config = dict(
    grad_clip=1.0,
    seq_len=768,
    train_tokens=645700000,
)
Below are experts of layer 6 (counted from 0) of a mixture-of-experts language model. Rows are named router (the router's row for the expert), gate (a neuron's input weights, with its number), up (a neuron's input weights, with its number) and show model dimensions 0-191. Each number is 500 + 25 x the weight over its row's rms, rounded and kept within 0 to 999. Numbers have three digits each.
After each expert's rows: "gets" lists some tokens that make up at least twice as much of what it gets as of all text. This comes from a sample of Wikipedia text that the model never trained on. Tokens count by the router's weight.

# expert 2
router:498490507439479533477526479517510526495562500494528492511499515494485479494517501492511522525517533488465486519545495502458521513478520465500483464467517512491524452506544505504523483535513554515496507497482509538527511485502518530473460529459505486536515520505449493489486522517557474429542516494554497532521488499541517477531515515485535492540498515533480494490467463510480491518460476473523508497495486536493515480505538484530495471550471477478514524499463501492506466508513521479564509484515463524541483467548481505492499496520472539499476502482532479505500535535518487504
gate11:520475486518477479509457551473471524512553453494475494526475526500500475467522523504530485510484541557498483506470520480494511467507514471492468508490522497509489478459515530522506459517485482505473497501509509485516530515501463491518490487527447517538524547532496475490517512531522503485516523496493532537477499501513512509530506508549459504511507503539480475516550474510515518496501516487483520484489476460480456496485469517526477547457507468547473476463488507465491486508560501513518503496517515455516507503506557522487509469485569522484494533519515429514476463481480524488
up11:519510523519490508535490527526531524476510480494479516500485514531539496470529502506514488452484477532523509491502512464464477466507490507496499520493569489465545519492484482478520488477464492499482484457487481502481468561485448474555467490534452550481547564486491494478523468507522493517474512479513521503525498504496494554431469518494481494516544546515481491472522520523503483501527548519502505457498490514534511486509462511511490494507474548525458508490531488481485513505511508535521501492524508464528490500463486464502464490510532496496487527522502479515456482491472506451
gate12:491472506502528465500523507475527514585501452499495495464509498492543525529449511485503471528479499469524504476506512499522500521493457497579494563544488514514436505477527517474516509486531524498495478495530484507535505532531532461486488496516493474500509488470509497526454497522530515511501505500516482503450493473473520469487498528470478502473469487499490547498466480509489474525521484488515545532493473547471506494484521523498515481518514489464480490509484527440524498515491478490462458510455498521520513474531495523528519541460487451511515478518498526518508499526466491531
up12:492510539501474485518538484483485473505478495508485493445537545535552511512481519501512479560507476484487463487494492510525472515493491502523526537511510475466490478464532495463501506478500501532513476485475498485510533519523537475497461498505506526512463512500519507497475527460510526515523498499504483514501492476530457511581513478517497483534526512516450542526487490505503519497534485495463503515524452542493510499465481548469476468476490512549497498546503476515526487512468455527469536427489455529533467530550479508496517524448500516472498501524471494489516497499504490509
gate13:513493525511478510524495463517543485487578504495516516512484488473437518546506524522511499521456467468495498489484481474517498543479501500491531475504497529545490491480481478520512534494511471473426500517515513511514485516518485526494487493508494494491514487443486517500504496492566492508472491497477533509549470496546505454505497496498481495496468470492571482512547483540510535493505496513495477467481496513502482511502507468455516493478498514507449509499482493504514494532515484517496498453489550490468516442463538551526484483482534502467478549555499520500501476503486519532
up13:523464545475488474457548511517500537499463486482498480593523507496515518506533495524529473540497539467511532536479494515476479470486512526516517516501515491506504524507562488516515482494484493511504478476505474515501465500504554465484452484460468501496524489484491557489489467516500511507507478463518516543500439510475485511520552511532545520510504503501498496498518472491502512518475494467491504535467485505493477451530510519437482492546447507490530473476501527468492499533489560532520486516507487510494494488460511506525475489460518509508523492535494499522504521517497495460
gate14:542488486499504519464477468492504484475475554516499554476478503484473482483511509551509478529497484522494483522502480521519486522504477475530487441510492511469515466558507505554520517499499462527498456495516463535513499467504516547477541536526439485465512500542489527496513499482483498525507493495549514544521521510529530498520511453487455498494433497536492520459506547453501512527471485466499527476491483507536518522515507488500482502485525499498491531485478482518489481505495501506502510506501513510506563491514509551509519485482491475455519534547499471493518534524478452486
up14:515463498504495542508469513504493507529500489495505514511523470491462504498527474501504556490495477483497503487522498535497511436495514453481503494549454524501462477495508485577517477493538515460538505485504479505481484498512485546550523454509503495517462523559491491533516550507493523516494423527483484484498535476520504471555523507518503480528533517504462530488487497469491505509474520467518512537468491531518474465531471477460489522519492489523524501460453480468492500533549504493511496527526524482516491464507487520450495480492460501491520536515515515486533494502507507491
gate15:499489488490464530537496527512505500519508496555486553530445458511539494498479499501498516512501530517464527490487467506499497513496483496498508508479487474481477495467472482541518525469502486475489450487453460479504505517534523496521518528525479506522442525494529530538433524469512476503496499516502513496500512542512504481512538485500523534467491477511436504482519474492474543501446455491463496528464522501492538505526505511495531519517493478490507507510517530516525483480492463538504518513521489486557550450488536489511528565511500525487477490530492505445508492529467475517
up15:517487517446521515522500508464514483503495588478502511474566490512515476481522496538528494513522487526498504512472486485508514493489471455458482475536474493516524479513522538470509441507523517467533490541499497516501507490510502555474487500473449536484505519514503520516510472477537547490476502490468517506484502509496510481507499504535522505560497466484488467520508508557442559516501551482489478453507490475545520505502487526462499540489489443499547502531482511508508492490500478509505558507515513501521494499514477495502514468501492496500503467511534458483454496479479501515
gets: "\n", "-", ":", "|", " |", "=="

# expert 5
router:524466489538515500484524508497508535506559470535566461515459516490511462518530549495535529497526509514507503473483498516466526520488491462508519489497500529485489431476508510490508478544537519530505537515486514527517504526504514520479511504484489508512516534508479520506505485536532478484510469485484513549506507502509497471499516479509486540530454522500462464482503489490477527505519514471506518527537491522481498494511548490506530510500523460510497529503405510505475401520512511510511483521542524546524507493517519515495515498486475505498467529482500450482466494530495480513
gate0:570502484534507505473527467529509512544519488505497517565504490444509491528475534485456464489493520468523519537512546493491542473477482508522489531508475512488471493512512493502477496530511489486465446509511499519516503546511535485490532510504531466498524475511476514516505514546554532551511549458509513504469518509482514466512507517506522526490520506479482484488499529508508503514483503454433521506495460492482540484502511493526523465494437506508509515465476474462484475497475494523505483539493469494529523522509498484489432506475477526507472486482527507519512490492494440520
up0:478504481528536495519483523486486524489501491510549503460502526502501454482521439527517491497516509494544470515499485531490554468492536448502492490502536473499457493487479498493518458559476498511529511483487544522530477467492510545492502497539512529524510490481515496450494444476492497505507519550485511547490455499532474525472516491474475493505478484494519531472484442493485505495520517513533460504514542494513467469532496498479489539516515496496501474518464559532471513504528495526483517444484519505506500496484490484492511496456503523499535508527453473491457549544495510475
gate1:488503528471500503517450528480465489480514488509496554505475520493528454466505528511482525525485487493518497524491519480485485485527529483473498513482504511548476459482496511485488551509500550549493466489468471490553501473528479500548506490498486496506552497512442461462497489507519532526491502479553493525494457533497489510485487524496548510427491510492550501503499521447474532532513506529498526466513501520469509500491477522535492495485492469507507489503472500511474470513484472520531495529502524519485518471531502474481505541524478593490511491509486478511495483515480466549
up1:485492467500453486511498507465477538480512449514485458508491507528495520555508517495509495512522478521486521481477498470479477481431495493479465536508510483498536497502497507464515525493458505520492521522436543555496515504541535507511515563525504515485483486461499471483484508493467485530532547487462491546489530519457517489490502527470479516515502466532487513533442539533498508491526475522478560526509507543508470490481513501515476501488535508492442533503521459497480490498493514510472521540505538511472477510515525512481525525489519530493499453449479525520498488498495503503
gate2:571500522532505481515517515543505510536475524514486487479471514521463480491478514501487496525490498496463481524525523500483584540484586418518537515496503502481477446532547467492494495529535485480526496485528498484507508483468494477495555492507483522491500502509464486521491489495485520477474547508480514464511503525497530541523532495529513532512527467493499487508496494489522508527471510484529538514493468456487512508484495493491489439504503520463533469505455518485512482519476484508509499465512489508476480500558497500492489510516527475536534497501509450500485472466478506490
up2:507519503499463489489491504472484453453500502529462521502503526451506447522487446537507489478471532503515472481468478492476478488505466526537468529485505452487483508499529502468512507549481485531465481510549493500517482509523512526500476476521483460506530494504487516510530449517499489522494516537538466523527488489499512530461454489508478454482489513520475492474483483524475516488511524469464454493512486529524517516524517477538567479501505510496476545483475483488521504499530543496528536534526509537528518527505487504555518471489505523468453508502435511463513498506505522500
gate3:511468524560497518489475527485521468495496460535521528486534488480521504517494515466493488493492499558493485461445491478511542462521478481474498502493469511495509481476511509499514486520511545525474512495503461525523471511484544497454511496484552540531535513492482487524495505494553543483497497517462499492502521490531499486521516489496536534550514538515567511466536510491491469486533501468485515489471490487523494492540448495511502476481458549508506518515471497504517463509512502498498505527564496479467472507503507541448471541506506458472502473550526484494496500495474467534
up3:511481502457485509521498444496520484483525589508466491501510519517503486498470447514523514509493505504474502510568466530520451505454491482504510552518496486498475503554490451504515507519492478472504488494508502459519533463464501499523481532516490494467478483496474478503543536502501510485506505484539477463489482537468480506536501513498471494474509479507514514579501510477465508476491477486498490455429488491496471522509462485480492504544502449484534545520520470492501538495501468480515530526511471515502500488492479502560476474523511483508513469491516524516507485527502537492
gate4:508489518522551511494535505538499505451536487524522453503423519493513472510529510497464519503490481510486523477506532517487493571482495467507477489510486502475522478461494481525472476506535486536456490518492473522582509531510464511541516508520544478479497494527497462483505485513546464519506522484512513518511516538446510498482502533484489468480485518515478491451488493502517494498531472486511531534499504511495479497550495520506478483520523527466500524477470500461469458476504519483498519522517515497516565541532471491489509507476508521495468468511526465477503502536481492554
up4:488454486458504497484498483500515456547483488513507517504508477441476523439506508491518473487510476502518479575531516468520478476518537492485539524539479543518455504536473520507515523483488514460539486491489495496507529484487471478488467506522529480512503516496463524518517498543518494474504491500508515532501445465523493452492514488507507502466496467473527511473531498485520487529493525507444486505506519475510508522501476480513515488506504512477524521441469536524465510534528503481510513495506515466528447470518528499515482455468471474510533587500476501506479492497533526480
gets: " (", "1", "9", ")", "z", "n"

# expert 0
router:531483492531491508494524484477493543525549476476510494498466500460487487528497525520496506516493522499482500496515523553502504536464535458496493495519505505513483415459529504498492531554516563551501537488564500518532505496495493503465487509485497485534523503536441498491469499524500461488512499468500517515481524476514516445502521493528512541482500522529480517503500489464529493517518511465503528512472455537460497471492511478536521498518490474493515524482432504486492464505522535545481470520471486498517512506511501525474512522492495517523493506482518446516475457527456479508
gate11:503466484507467510517486505554472534502478504520528502485501534521456535488493503484494464473495540495502514479467489517489512512538507514464564490501513522513513524507529488471544485498517484509533498486459494495461502499508427580534470480513518495472526474465499449484503535522507533504512480477505444502508558502513488485541532499532501517511481477486506518502503484527489506483508488501505517508525554464506521535490502465493443471469463486495520477508496547506528471497536485493498539459536459472512485481549507490514527499457499497519503538537466500538522513491488506489
up11:493482512536495504493528478523533499503525511504491493484501494487522489529547460501509507536475522478529486542518533456485559520486516453482540531501524548528485497537550480472488479536525495499467534519467512527509468514512481531481508474492462466448537515500476530485525473484484517462494499507485492508506539530500487538483506514498493493510514466480528530457490494522517481494490482499487474518480513453499466480512510505482485471540502519454484464523432544522492498464493477493518460525526486496513508491505501480466485479481523569525524548497475487528465528513540546498
gate12:527469485464475526510536530480489509533478538477483501509476471505472463532485476517501510538475488491472495526526508527510536529473533465484464527473466539476496449480533469521473456537534509520482471524527491528534482531478532511474501478479478469477537473519474528524476489525475462472514531465479531493470521472508492488468530473496468469465516529533502518479537516519518484530531522471483472531491536518477471480475527473537482516526510495503477478509460535472515518492513491527481472525510531527490482507500478516527526511470498471453529477493515475464465541526517511488
up12:471531522537526476489464475526517501466526461527525494497527533498529533471526525483502501464528516507528502472475493472479467470528466534512534470528535461530512523515467527479530534466471498478523523473468511473467519470524473492527506525506522533521466531479527472473525509489531540523494470529523469511535473530502506510533474526511534531534475474469498485525462487484474520468466473534518532472516464493524532521525482530461521481487497491499525526505535465533480472515488515469521532476500470480513516486505523478473472486524497533527468518506481526534532467475495489519
gate13:500498488501469509475514460504511493496563544483502481524524466468488504520481519550506449451507487475540517501508505460440510517508504499475496496461495505525471474462515513514492501495516495504526473481483542451459497492515503477507567522431523481464503500494508494515495553523534506537451514460485519508503498482500489436511527502518527524513484503485521487519510514495498513492504506474507509505490456497505509505483556462523502524499521495531470505532459494519467502479521520494489508513494526509527463458572498549521460503515523499528519528451516508460534485521504485520
up13:471529516493504506512536513514532562526515482481499530528507485467460485514525483532495540487487491500480478504533504522469527499505542469504529471524516538486474457483531497470475506525512518500513507461474473435505448496455523466526499525511509470444500500520489542513492519513489486498493528483518525507494463487530489505472576438475508502519513534471497510486494511482518502500494541445516473510455474514498457497498507517487465491512509481508499474480491509510517521505486532501479473537448483478494494503489504494522479528493532507520576528460505440495529485509520530467
gate14:562504496492485505470519464532490466518545560511519522518499494467506543522524514529483516504506459486481462530471501492514533499512474506465512452508492469483513492480498512463497481483512498495449480496476496508518481487501509536501513524495517511525478537525545536528556474511522553540495497529520515497503520515519435488510520513547507490512487472484506543473507477470479524463476469494482477482482490542503504459473501491498540476506538493481492507534514556548525479491480491478478504488507526479534496462536518474467479517520453512476452527523467507488541501525476536514
up14:513495510541437527491528487503440470535554512491493486543517442500484486520496466512489515493484513505515503515474525452471539497468543487477469496506492532501483503494518539469502492502512513457494495515480503473477503480511481526537485505483507448529467508543496510523465535487450521524507541521512505442502535504537465487494515538528474490489530503465514511477510477516514535501495513516504509508501542468543490463514532487522540512551500528480512518501478526494526512501460497522479522466494508493533481504491500501502480494520433470502542478510474510477545473480436526511
gate15:503505489529505529448467530540503510533508539567479519503487456485536519507486529509487507492543535520518493473514469495503483488482516511523479467504480506500500468466483520490512512505541521460462509505465499505502486499498529512545499531456513551520541484507465517508460473455501488490524490504503516491486427500486468511469505485497483484521517519560495499526499466474500485521510501560498486478489504513488490516523553517525517469505462517457486480525473495497491487472537511508531483507482454510536528502482509438464572477492501522503506518488445525493488505540494465479
up15:528468516453529511521498530466501475479496511478475500502526452471497493457500507544534483516503510513547524524451511528488491507534501492462493503500478515525502489490532467528487533490516500527543492531483476470456505518514498528488541477518462478451507508478518483485497526529505506511510485479509519519496496484512474468491510512586538511489475495457477516511499516526469477484504541439537518512506501482482481498504443510449507493511488471493448515437515518510530517511493508488514554474498522475488440504500528515522500477484489492516525463548528451455478505516508491514
gets: " the", " The", "The", " a", " \"", "="

# expert 4
router:512497504482529470493501515479495524498530516491583496515458523460466494541530541501510515534489485467473525515518499540481517507513528485508496507509529487528509406484504524514541521520498551519505501494521483523501486504521515543494489515463457483511520496535451487495522498526509474493554481455503528536527498492506507519485486506527520497494517521486491494516458500503474552532458528492479493520501430534481512486489534503503535482540517488485505539528458517495450428500512506506491492530491502514511506504527524513509495504468485468491513502501501439534484483526478519529
gate0:557495482489469474480482472518531506496521453521502516509500483518488483551515492541520520492500534554492528461510472526515518461473482471514496486464477481528457507511524473512525492526521478494544508494490534495489530513509532550482491487478525489494480513504512526491498513524497483524487483548539527481448501501501494501495516526449512483527495536514458474508493525515469523508515473486508505506504516506465545447497486493511502476520514479521510491544434472529490473515486515545527505518549468518482441535540504523499512531528485474474447510507483531525473513446465472476
up0:476481490521498451479523419530529475533535451475520510519488497510521497480492502492528505491477515508540512511512518537527492485503501496510528477535491511496486526486441498472524505476504479446493510523499527490512528525484506506466475459468523504509497481533494458495447536471482521505512499495523520493488473515492548452517495482475549499496505523527476517534496464502511520476520528480517464507497495542473521487473530450481500514575511512504515494524499475564458505514492545504459512499504509461504510515485541503507451507450513531491484516508558515505471489509476477534
gate1:493501513475442533511494506532475534490498504525484505495472486489505547514465533513477496485500502519551528501472545496483481557437515511449475476497504525533512442498464506501461497494491478502515516481473543517525506530483516494499536470505485468565514518504518461484494477543502562490460513521533486518482476535488483460495521522496515486484493501497481492508561520485469514505493511524527490445531481528475520515488447480498511529510459502497515483506504525508509489480496470514498521508483523484497516476507444516503503536521503528545475445438477487478489513532500481485
up1:460524493526471472507531516519431486514521518510487487480495449515505463497507482503496521490456510488513487450451485485519505470516507478489511468536483514491499462484503500487470510536504504499526548525565521532521507473501514482512547468521509512461462500482506436475477521515471495533499518477489511510571529522505483472533494503453532525492525491537503475514477530436466500508493506516539493506493470485496464461533515479495522511473491472480480526529486493521503513480524542534526545516506489459495503505510498460491512535513515504548517462496487508513463518554501524502
gate2:510486531522549525532482489524492541510516516505499481510466498539500459532466513468493520522474503503485483508524535479514559493488486431500526518489521524481506455506486555440486524519487483477501494537527478495494518506476561462496500484487460497522473514482513517526515498505504537486523520487496498464473531518510455514505541483542495523497479477507470502524507517481530533524495502524543525495482485513489477488477529494507479514466522490420553487535483491481518466483476530524470504469468480544467523505515511463541497509530484536489493486467529481471464467471505491499
up2:511495532458479508463492525483517467496462479490483488486496524486523494517493443516443483526502497508508527468492487490500471549472451548548495477467481462517472542494506461498494516531490503509496558514457512502505533497525489507521491467518499516472550495505519533507543501509495498468516505531490457564518454504468528477443464471494506502485482458536489534519508503512478481514547478501497442495493521471467483494545485511508507506470473530479525524499496494467514500488469530497541495532499520524531515523507504520558537488466507490498520540519501499497494528547490504514
gate3:526488500553518444519474485522517483519545528516475463451517498532527512490507483468479495506481540477500504507491500472508499509522511483496522495498507494534474501497506490481452474515515563529481490549538505543527535475490482478468477525460539479499543482497512444493524481528519521475468486517497473470474550493505517506536474538496537509526522490503520497515472505508507508515616517480502482498522507528507522485499477479492471462488477476501502517447487495486478481475471479455501506504514509499471485539534467497480485543498533498496483456520484517475498541496514491519
up3:491502525476471503530491481478460531494500520516506482502513540504514525510517529512485503483489511485501505508506475527512483503528517509491478531501501528512487506492533503455480483473472494552544523483504478479514442498491539459489511487456525502532480477497470493500491458495512531511521452528552451508550555487468475493545491474523525483517479455495543478499471500488498526497503511474467499515494507536513481516495479460462502523493504500483530513530521489525510492464508478494420500513515531545467550486487496488516476519479519490487471456461560532483476526511458518566
gate4:494484484507556526514532484528486525495498482510486438515498517490466512513493491506469504478544536509499511505471496502456489511478514474498487507558540472498483493519532495501553526497515523494484516520522499503521524481497495470455505499526494520513506480488454520476509495498533481511515530506478505547501477577488551464510458515443471500512451458496436519498478503457506513517506478477502516536504511532520525495500536509497515487511524534466471524519441474517497477526520507495484490531529513485514507503514524574483464446496513497536499488526496436501493526501490473526
up4:536496525504490465497504516470507502495511458495496471471512490483436480463505480505446521497525485495478495522490514487483507514505517498488531510503493495537450483542492463461528504473482519501471524488525515491486467482474497546492470435465513495517539530492506469533479460513474546514530540508523535484481537530521500497455464493489508491521498525503524504519501510502517524525495527540481430505496481482527490497514484484549497540482521503480530458447504471490546509482496527488452508469511511545511492503466520498530493501523519538524499563520500460482502468503524557510
gets: "0", "1", "9", "2", "8", "7"

# expert 7
router:554480506490469472475482515451511524488503517525549536515497531488460511522533501540480517550528507498466507515513458561491476502499526490525510451490485518532518453476564472547503504519536516534531520506489549502517524513492479508480518547489515521543478517526491524491507476502486484516529513462529531497503486507520493485503513495505475487492503499512478507504501487489485520517483483493478514519515516553490507487481506484538538504539512463476513527493453505514459432473471505526514495504464510541559539488515501496470518511500462485444468495479536461532499502506476482526
gate0:553488496471457502502465485468533495518493494504495522497494481512501509515465502510500481494497498516515500498483510468457487487509504513512535526512489482474435505460497526432553463504475565459514523481497483500526507526483515526542501482462503482502532533468476495475522459498488521519517480494517505557561508520494477468487522480507502520448482482492468502501526497508499548545480534480518454485546468522529516505462478512479478472535505487523517465490475544485508476532492503520505495465546475526513508508497541502502541538459518518532501517506541517535477464516504470492
up0:510495495490519514479506479514528524501525509448527474486529510471485541501493494508510475526530505562509483515416489519495498521518557489498470433491480448483489490478483489492528464482495513474525491531476509492497540491501471460487504491438521469469472531537497508495490507504495496508505488517512496477544508519511429474501504508501532492513505529510560521512533483510541478503519484505502441494500509493497472553535491493484465453553508494520521514550503504490496492489491520495502477484481521468506482486485485575511495502522498546512523550503501521491503454475508490533
gate1:491530511481526511515487502494480454484484496534463497479475506436501529507456530521479533503497514521504494485479541538498529485468561506474487474499493453505454475529491475503530494520493502524549489497495489534471494462503514526494522509470504500471495482535487482503542535535540558485477531521547504506495520503471518445515498506539523520491494488469469506507522498513480453499508506496530500469453500551449529530482489522488475467497482480510480504492484467520508479494524492513518451505518490481474510459559514509459517499507505547512494522523474495488464461568481510488
up1:523469498468493471537525504505529474485525522484468508514527485496483525502545489544473541492499480537495506474502480481419491519444475490463505532495465482459488490488474474481531437510560506541505533534472492461511505510565515514485486485536509514516485506465507519516511553512481470509466538479508508517464486487491478526499459502464492514493505533531526444489493542501494492496469513506507529522502504485511475493486519489544493533489504476553514505525518483525506514530506492510508469477492528512512540552475502491456493494534486483488460475506450505495477512472525478496
gate2:502510570539498499509503476548499544551509487508457515492484539532503472481528516487494497480458504520482537480513501505555542534518489460513530547505451555493509484501502526458499499510522497470515515507541498503503495477510492501497481463491461493501532465519502491481524502507477499481511514506521465464491504537491511485491525493508482499491521489527536503542508486436556511566499515522521501471497480488515529496477491492455473491458431521477495518438495492477550482499486467469491540475529503486495484497518506488511552514536484497505528455504496494477489470483498498472
up2:511494521474525478475501521520457526495468445538524500485455549479513495495489457500484480485525520498495511474488503515485510552433467504534506511472459503476455533527440483552500496528499508486492490492526492521526493520537533527483475469469494491482493489502485529504547486478507524488493494542506494500555489511497474502458488475482461467478491515509548531517494510529498501506523505492516497491489473492470489513518483478460490515483489492505507508509483527499546500490519515513563481491557472531496490515498574515561517500525514481494491520568471495514455501482456492499
gate3:477505509524477511448522482550466472533515480536485424470485526500543521498488491478508466471484491511505488492473468471528512540464480465495522549515471479472495510490511535475520502511488505467502550517516475484506483524512517515507495493487516473531513514509466488458477510570504525528535516530535495490490491502529492497503446498499492514458496476534469474487507479499553492531528497504509508501478502502505451508532488481482503472514447508517502484507509545525510484511522547492546499492543473496472459482438550504492521469539526508495497481509519543526465488506466475518
up3:525485503503526474537459501503453484474469508543495520530502467500497474493511490499460547520499521452478497472525503509487533501502497519537534492489483513490535503520497458493524557511542514545523498460497503507510494491512485547547527503481495501502484469491469473534504565522507527513505530490540493469487508464444470453503503469529533521454506537534470508506498506500465548485468509480539525463538484492499487466469494469507461510500484483468534476480487493528487499487504524473486479534491489479498536489508496456530458538470518461509506484548501487475509510495478548515
gate4:523516511478579496486483510479487511514529518458526472503512531471465512475467529515501512516521513478496508512482534485509506519531484485517492480515509477543465478510503526554523488507539567533474501513500505485495534522464461484445510469561486516506494501513493483518508489514501486519516426519495489504491532538515519520450458488538519487503519528500477539497470469530492491476518521479527468553503519504541528519487508468486525474461519487453518504500478495467485466538489505476494502495477493530489494516490514546443480491489484480476532483512512489465481523544451498475
up4:545481524445515479501468512437434571516488483506509491514487485488492486485471486513486474505483502474532522494499499516533513518555513519528490530506472518507523507524535457516499487492516546520481469495469499484477524509492463475490492533516499467481490550510476507485506515507483525519500498475502511492488515506526503500479473463517479489495528474479488497487495552504501462463507453560566458528494509513471467511488463508538512509455478440496534500507492545508500497498510467519543513472505513490524528493495555520463502478534516532509482554495504506480517501506460525538
gets: " of", " to", "ing", "ed", "y", "al"

# expert 6
router:520468498503515495477533494506507526530540503485510484527454497503485507514511615532511500537502530524485500500514487487520525512494529491499509472521472523502497452476529501507501523531510480520504529521495505504522501479508537505480510522486486488521504517550451475482497457507528489497553465494516509512498476435516520502477531490525537459462451512514496505499491488489534493499473492477535521542500415525515503452519543485544538508519513457477516524491488485544481469499527502502484519499462480503520494488517480526478518507455498540521490482488506452507457508530482495506
gate11:516478545539464485492542461516504522552527513519483480520512540521508487492434492469472503518497516462548495534487499505514489531556491529528486486499513458489493492464503517493530488503539518489517517477500489472547497545476503503509483509499537460501498483483466474494504480506507553461539481480495528520482488552492453513534500522523498500517481575526484501478490514472450526492473481496512552478484509478492514534491499530517438470502508495485498489511484526481470480530530542544508476496523513506510471495530489494524472499461513460498460535506524448489500498512478497501
up11:483510501467515509491499490533472515521485505478520510487465450515542521490509494505517507460518492536535509464500515468518475503486504511495501498489485516491446502529521513522424507494440490510484477499488451524473499443523515500529537444464494494494481508556479506540453492504469499507482528499471469527510525493438547513487529475502488529504484468448508496538505477517536448505512479521519483487496507537519510512493505495503535518475486525509538531481499494551493510551494527480537513480504489439469528516449476514512540458497517496504491504475520549512501507501503481483
gate12:531508499494490500547501499470485527535502483456494518523486522489474535484529462492479498525507449473499518476519491546516500504459500522495478488507509451492512508451484522514512492489486538517539523495531494502520533491527522483497520457517518466491538478478492450482517507528494521490494471526511480520495510485508485475500516430474490483506533462527527511514487503482501474473528514471508549525466490502488539466468511451537444539508480492470507505500501476442513505489496493566519535510511509470508451492499485516476438527487487542494480481484515494529466526485543476563
up12:516500518515509487491518457495538464468510446566449477494507501551530500493535463441501461513453497477493456525493513507508506485451489495518507497508518471496552501509452515509527518511463491492498511480469502501540492538499510514480514500471514520483484513531531497494513506506456511502486535500545506510502479477478468512523496528513485492542512506506486493543474540481517510521512542440498427497552501506493482443464490534505490520495447455508511536527528518517499497464517442495470502470466475496509530482501508501510476482507517490540499479471522507469497485489499514510
gate13:488558478483482533484464479490523532504586517499484496483522469486480515515515497553491524493475500491449523516496508515495529490489511451472510427477506517539539484463517532521499471500506547489464487509480498454501497495515510514502513508526513478500471481557509492516487501527566464508487499539444548511498498508487473504509501513529498512513474540529474498480496517489506478518511508529535515479480491485444504509481525518499515488512531458563504517507495477480473506476548488478465528468514491530479466470499492499498480507472505464512521511477503468519444487480485524537
up13:461553485440553479517513464510497492505462499526516539499485495509522494498533480478510483508476507491490505477529483490469511515508502491512495524516472479481526490483528483486501463507497504510495523455458508470497500465498509516517534562458507480481496459543494539458498523565502484511497521495483488508498467469457470524482551498541521510504483555481485485506507540481537490462484529488452479510467456507508496476472494499496487537520498476525539503473501508456487503511497513538517525521472444533480464525511525526507491550516511520518495454529526477520465533511496517551
gate14:540460535490507494482467498512488474515504546477503514544526560516524494489555492503506554545499480514472500496466453456502503500504489519473461465477510496531504485507543481487515518525522511507500470490512529522509482463481474532511486520540497528513485526504525456497490473448520527536483487497471513471495533506499473494519538509539508448510483489513534528482508478486482491546538455498514465524525519525486554502497507509521468477535482503501534547498483514472523495475541475499464469476487479533531447505513500475479517490454478507465479528486497477491481541542521507506
up14:500483472528445512539484529437526506509468493515490501530475513447533504496512528513500479480512464501481546525513494477482510511479502551502507542460479497498485500521470498483525479478498463494429535562467513530541516526556502449477491503485521488511519493505519533526503482491496524504492511493510502466455513485511505478505518519547466528495485517472471504481465440526510511497508467539574544531489494472498531515533479502489505521557483492488520493505480501541472497489498503478497534487522510497487511475518483478514532487493498475496504521518453518449525457492490481504
gate15:462541529511474537535489513550513485513525478519499487497463519485472484472542502561465502483462485508469525468455497537515504499513477497511492499480534540510494480523494518514491530512473507507491554498523514488507517503507509513511486514550488530526507497496495533539487516490514543466491478494498515495535519533487531507443487480527489481490496489506478497493496526484462490500541479543451546521457511501459525541483509503527473486494453468512467503528519524514496479469538516503493485481448475561494488497475513485508516556484455535489533522432512497484454512492480509481
up15:471493481501511505521499502470540528516528537484488497536472479505505520506471513485507464519533472542549522473438522523485515437523482515518498553521472529500499470531526471535523511469501495474513476481517526474483503497472483526541511510482474537475484481507512460480505508545495535528495508525489448520520546490504469509496532474538494471494461523484472506485496523531457479529448528504489489527517515507520504507532529502495470477470493459574515508502487490487485493501530550495528496502496496468480455454503525479497505461490460517522503515480533529473502536485510465529
gets: ".", " was", " a", ",", " that", " is"